config.yaml
hidden_size: 384
hidden_act: "gelu"
routed_scale: 1.0
n_groups: 4
init_std_router: 0.0351
parallel_block: false
beta2: 0.98
schedule: "wsd"
decay_fraction: 1.0
decay_shape: "linear"
final_lr_fraction: 0.0
batch_tokens: 65536
Below are experts of layer 11 (counted from 0) of a mixture-of-experts language model. Rows are named router (the router's row for the expert), up (a neuron's input weights, with its number), down (a neuron's output weights, with its number) and show model dimensions 256-383. Each number is 200 + 40 x the weight over its row's rms, rounded and kept within 0 to 999.
After each expert's rows: "raises" lists some tokens whose logits its average output raises strongly, later layers aside; "mostly gets" lists some tokens that are sent to it at least half of the time. This comes from a sample of Wikipedia text that the model never trained on.

# expert 2
router,192,257,168,130,133,129,257,199,169,223,218,166,145,139,204,266,194,245,155,169,169,151,252,220,195,211,228,274,259,161,271,315,179,237,174,148,160,225,193,242,171,185,197,166,177,238,257,228,197,179,236,248,158,169,158,214,235,189,222,173,172,147,165,171,177,280,220,133,156,122,168,160,252,300,250,220,142,169,271,240,166,178,292,227,200,269,165,218,222,243,160,266,148,266,193,163,203,172,239,235,147,220,195,174,171,147,165,232,232,174,215,228,208,217,215,277,257,226,210,159,199,237,181,198,213,250,197,174
up3,227,130,210,180,118,188,251,254,199,237,243,170,142,206,198,192,204,260,248,202,129,182,251,237,255,180,178,261,295,160,172,241,222,154,166,214,198,255,239,175,151,205,150,168,197,172,255,213,205,131,235,230,201,294,242,185,192,251,179,169,158,224,137,238,163,282,195,243,181,237,208,166,241,218,178,194,120,140,187,173,256,211,238,191,173,118,293,216,209,244,112,292,186,158,296,252,201,163,164,173,204,156,241,232,210,163,170,227,239,198,199,165,138,202,158,208,262,161,211,97,213,168,132,215,115,179,141,203
down3,228,214,168,226,236,223,243,282,216,147,226,193,302,177,182,213,149,216,185,167,192,194,249,256,210,212,206,242,172,246,224,137,192,121,220,219,229,229,264,218,121,174,215,131,230,149,265,320,110,89,187,202,124,225,196,182,152,232,175,281,125,190,171,232,255,151,167,151,180,211,176,228,186,222,112,184,187,133,178,194,221,248,170,213,281,198,174,197,245,256,173,201,239,225,193,157,174,273,205,280,210,109,185,194,226,216,215,229,215,134,234,150,155,231,231,210,158,212,89,244,190,182,310,185,156,179,218,178
raises: "=", "Scientific", "|", "===", " |", "-"
mostly gets: " Liberal", " video", " Board", " studio", " Professor", " dec"

# expert 14
router,234,265,229,249,235,208,215,258,208,137,150,259,170,199,210,240,181,206,242,149,223,202,148,177,130,159,118,252,232,199,258,158,156,240,195,158,169,209,226,210,220,239,123,168,227,228,216,231,150,169,247,224,235,242,220,184,171,271,146,187,190,176,177,188,185,229,129,169,190,154,219,170,154,209,215,183,225,210,196,170,272,180,232,224,216,214,196,173,212,254,199,240,243,218,197,228,207,165,198,199,222,207,253,277,201,186,234,128,218,243,167,164,196,288,187,209,275,186,224,159,178,268,135,277,152,140,231,141
up3,202,231,213,214,239,165,254,240,126,140,275,217,218,144,265,241,190,224,222,216,185,173,166,207,178,164,210,241,149,173,270,158,134,221,197,262,233,192,203,194,234,236,244,202,199,213,208,223,227,113,182,226,270,261,184,264,152,256,104,175,137,182,210,153,152,257,203,226,165,228,256,143,232,240,195,200,261,258,115,234,221,245,224,228,176,238,133,204,200,266,227,192,174,250,191,135,128,163,199,181,151,265,211,202,176,140,241,212,157,220,141,113,235,233,156,229,197,121,203,147,183,245,172,209,183,192,169,87
down3,155,207,226,187,272,176,178,242,143,106,315,139,205,180,197,207,206,261,201,205,193,245,206,101,200,268,225,220,171,173,141,253,233,255,214,272,247,159,164,227,254,202,175,232,216,197,168,192,191,212,212,221,200,211,260,194,252,136,245,154,247,212,224,160,154,162,135,178,165,221,220,194,260,108,176,252,207,194,148,212,172,166,116,206,181,201,129,132,209,235,174,235,274,193,194,146,154,363,227,178,213,166,335,248,215,191,222,277,199,209,216,189,189,212,235,227,163,189,229,148,256,208,178,201,260,240,230,262
raises: " ", " (", "\n", "==="
mostly gets: "″", " ft", " MPC", " JPL", " Coordinates", " dis"

# expert 11
router,255,222,216,206,117,197,217,266,205,197,150,209,233,142,254,262,207,270,186,121,157,192,198,244,155,250,246,234,185,206,206,138,180,244,208,211,213,181,222,189,277,166,151,176,112,194,214,216,223,252,157,211,138,213,170,176,184,179,267,152,263,215,195,145,161,151,207,182,181,229,162,170,182,259,191,204,157,190,173,234,180,243,267,164,140,215,159,149,193,203,136,276,164,184,170,146,176,209,261,165,236,207,223,126,166,163,196,202,171,136,139,170,185,191,225,243,201,198,245,220,229,239,201,190,247,241,217,167
up49,218,242,137,181,237,120,210,172,233,147,126,119,238,225,211,176,191,221,175,308,210,145,224,206,240,166,229,199,216,275,236,198,183,257,138,249,170,147,222,265,112,216,174,142,136,194,150,140,186,198,202,200,217,208,213,75,201,231,180,248,245,210,217,157,282,180,221,227,139,159,218,128,188,182,254,149,164,241,219,216,215,152,183,291,168,158,175,208,186,244,159,276,141,217,230,273,155,226,219,198,189,224,189,173,192,220,206,166,242,163,212,176,224,164,152,219,187,217,171,271,189,201,217,252,226,199,192,216
down49,274,251,158,223,241,236,267,188,219,254,208,234,181,202,198,153,207,139,135,168,239,214,159,273,143,180,231,197,193,272,259,166,202,279,288,257,209,226,218,167,202,239,222,158,149,194,291,211,213,138,183,197,209,189,167,281,134,136,148,204,218,224,207,236,256,183,128,238,243,185,217,192,192,245,227,235,223,221,165,147,203,236,151,282,141,150,219,182,211,208,273,202,176,284,174,197,208,195,154,212,242,142,178,164,236,201,280,159,140,167,192,223,151,147,157,175,208,147,253,218,187,176,180,194,149,227,175,257
raises: "2", "1", " (", "'", ".", ":"
mostly gets: " exp", " cons", " high", " int", " sh", "°"

# expert 7
router,209,260,238,232,214,213,223,182,183,220,148,179,168,136,178,260,194,289,202,174,212,158,155,199,161,198,167,180,163,173,168,273,234,154,221,188,149,212,235,211,256,162,164,170,225,154,168,154,232,198,121,193,154,218,218,226,248,260,224,239,208,139,205,160,137,200,194,177,127,201,200,123,160,265,244,174,233,260,228,177,213,244,246,240,178,244,147,154,182,210,255,242,190,198,242,167,172,211,180,134,243,146,220,172,134,164,238,218,225,245,196,175,230,193,182,209,163,210,230,187,176,248,205,127,184,213,161,183
up20,283,193,210,252,174,144,254,168,236,183,215,231,172,159,192,192,212,235,226,201,193,182,219,156,245,214,107,169,202,187,228,262,221,179,196,194,174,182,227,170,219,214,161,149,195,177,149,123,175,246,170,205,224,235,144,206,242,175,225,174,199,154,176,144,202,262,253,221,155,215,124,200,211,191,201,194,162,219,234,153,175,232,218,130,207,134,242,264,170,142,186,178,247,163,210,161,236,186,199,174,213,195,242,254,235,160,233,167,181,189,273,206,135,226,179,229,189,188,220,156,174,203,182,190,169,249,146,139
down20,225,171,189,155,182,209,190,198,160,200,244,206,246,161,169,217,176,121,171,211,289,253,186,112,165,228,251,169,214,171,152,128,226,200,230,238,201,247,240,255,108,223,156,220,171,301,213,250,170,196,182,113,218,211,253,171,136,215,197,227,203,206,161,169,186,231,193,247,149,160,205,183,231,243,191,136,225,158,153,192,223,233,199,146,239,228,280,158,225,196,191,166,244,209,215,217,210,168,160,192,154,224,226,155,132,245,172,120,240,182,277,194,204,198,224,87,198,226,221,201,261,154,169,209,214,230,154,133
raises: " a", "-", " +"
mostly gets: " Preceded", " Yes", " served", " census", " known", " Succeeded"

# expert 6
router,239,202,93,155,211,191,190,202,205,200,217,281,196,219,162,201,226,163,165,154,176,175,133,123,243,212,115,204,187,161,206,206,205,264,146,197,123,157,155,224,260,199,98,125,122,175,149,218,164,256,194,230,231,236,241,140,165,192,203,220,234,198,220,212,118,202,282,173,128,172,105,141,238,176,226,186,203,168,214,240,244,180,135,193,247,211,177,157,276,186,182,271,142,117,230,176,194,162,169,214,248,226,155,144,157,210,200,192,173,224,140,148,112,252,139,179,283,170,221,181,256,224,220,292,165,184,168,213
up3,206,207,150,204,96,140,301,191,111,273,187,213,149,194,210,191,160,176,266,187,290,179,246,183,240,185,189,289,236,254,222,268,185,138,250,235,184,247,201,272,223,220,180,202,244,187,273,154,188,223,220,235,217,262,227,122,159,186,166,160,230,148,159,175,249,251,164,160,221,162,212,221,241,232,185,176,229,257,156,210,163,174,192,178,260,195,222,171,185,241,220,323,210,196,224,124,261,173,195,167,195,191,235,173,227,222,252,159,217,188,167,216,200,287,198,254,165,161,239,165,264,180,143,200,229,202,188,159
down3,208,173,237,202,234,92,235,244,220,208,188,200,191,170,130,235,316,179,132,171,200,234,178,226,235,204,216,199,168,212,175,186,215,121,189,150,238,220,160,235,218,205,135,221,196,196,253,241,164,240,198,235,252,172,241,142,163,258,212,209,198,237,195,121,186,299,162,329,232,160,188,155,240,226,233,171,237,190,280,263,294,234,139,250,185,194,205,146,148,215,241,265,201,215,258,189,228,196,243,176,236,221,255,211,176,199,249,222,220,178,214,212,239,205,206,277,268,197,243,138,186,236,134,141,237,184,156,209
raises: "\n", "After", "-", "The", "===", "In"
mostly gets: " Car", " Bow", " Cor", " dep", " Grand", " College"

# expert 5
router,216,245,114,216,184,171,284,162,212,175,145,184,188,148,170,272,212,221,252,235,228,209,169,213,169,135,181,277,247,205,192,163,233,172,204,159,184,158,196,234,189,216,169,164,128,290,157,228,160,158,162,188,217,249,269,191,195,250,147,182,198,127,137,147,151,189,221,153,189,263,197,203,184,215,215,159,105,223,212,232,223,269,236,208,233,175,138,121,262,155,197,212,209,260,223,175,239,212,155,198,243,184,175,258,181,123,206,149,170,208,186,132,202,220,191,172,275,133,73,162,249,209,199,190,144,176,167,246
up3,201,140,173,107,170,194,242,157,184,174,238,221,203,186,234,214,171,275,255,235,168,160,206,213,202,186,233,233,219,144,224,226,223,256,181,268,162,243,190,242,250,205,156,200,161,232,128,233,185,200,189,222,244,152,211,238,232,235,186,167,237,200,206,218,155,237,252,257,185,181,161,187,219,210,213,158,136,212,204,150,228,249,251,165,249,215,239,153,284,244,164,146,255,165,247,171,238,168,205,206,252,157,213,306,265,230,208,224,280,147,185,173,165,238,183,209,213,114,140,205,207,247,163,206,224,283,182,268
down3,250,238,198,221,221,233,187,219,127,227,176,163,203,150,204,171,189,220,243,225,273,203,214,236,216,230,136,176,195,259,137,176,231,148,239,233,198,205,220,257,216,190,184,175,212,219,178,148,236,150,220,193,215,179,194,255,177,180,190,202,116,187,203,244,261,213,282,203,225,202,179,234,152,128,248,199,241,183,202,197,167,255,103,168,210,198,175,175,254,237,197,181,250,188,216,217,187,228,228,208,189,143,203,144,215,172,150,251,207,204,255,186,178,263,154,232,173,213,171,258,165,183,203,213,218,235,165,208
raises: "ara", "ter", "igned"
mostly gets: " Yes", " However", " Ann", " Car", "?", " Air"

# expert 15
router,259,234,96,170,240,183,162,208,221,233,158,183,235,136,273,235,109,290,238,229,205,242,223,171,175,161,156,212,191,257,208,251,231,193,211,248,129,166,161,273,171,230,196,184,135,218,200,199,215,228,174,224,194,236,195,129,149,241,150,124,231,231,150,238,158,233,222,204,253,293,273,211,167,251,239,250,200,193,214,215,187,208,152,209,202,154,166,181,206,139,138,207,199,179,257,183,184,289,235,182,176,157,211,246,241,227,207,187,215,209,233,153,182,130,235,220,191,241,110,251,178,200,209,241,234,185,228,208
up29,188,153,179,150,176,216,225,257,188,253,276,192,185,131,190,180,194,236,169,299,174,247,199,225,193,152,128,287,85,232,180,231,140,186,239,192,201,226,164,174,182,245,206,240,265,202,167,217,249,222,246,205,161,230,186,194,177,224,187,204,178,135,212,198,159,198,270,220,184,233,191,197,219,263,248,261,199,288,217,124,166,145,267,153,231,158,207,173,176,172,237,199,277,155,225,138,156,163,208,217,142,218,261,182,287,109,191,225,177,153,187,186,219,231,179,181,215,179,153,159,172,185,196,184,185,207,154,174
down29,121,183,214,150,175,205,193,184,216,213,154,216,177,144,258,192,170,204,166,218,206,169,177,221,99,282,115,228,155,175,173,184,221,171,215,160,209,244,219,259,186,136,206,230,218,167,189,174,116,191,233,161,199,205,187,145,200,188,182,201,183,193,225,183,145,255,302,203,218,216,187,248,262,186,180,201,240,145,128,211,226,255,196,170,224,228,207,137,175,202,141,193,245,212,229,207,173,219,241,205,179,178,241,250,185,179,179,193,275,138,210,222,278,208,216,196,230,127,287,222,175,208,176,257,181,235,224,212
raises: "B", "ied", "bl", "sp", "b", "D"
mostly gets: " New", " N", " St", " O", " H", " T"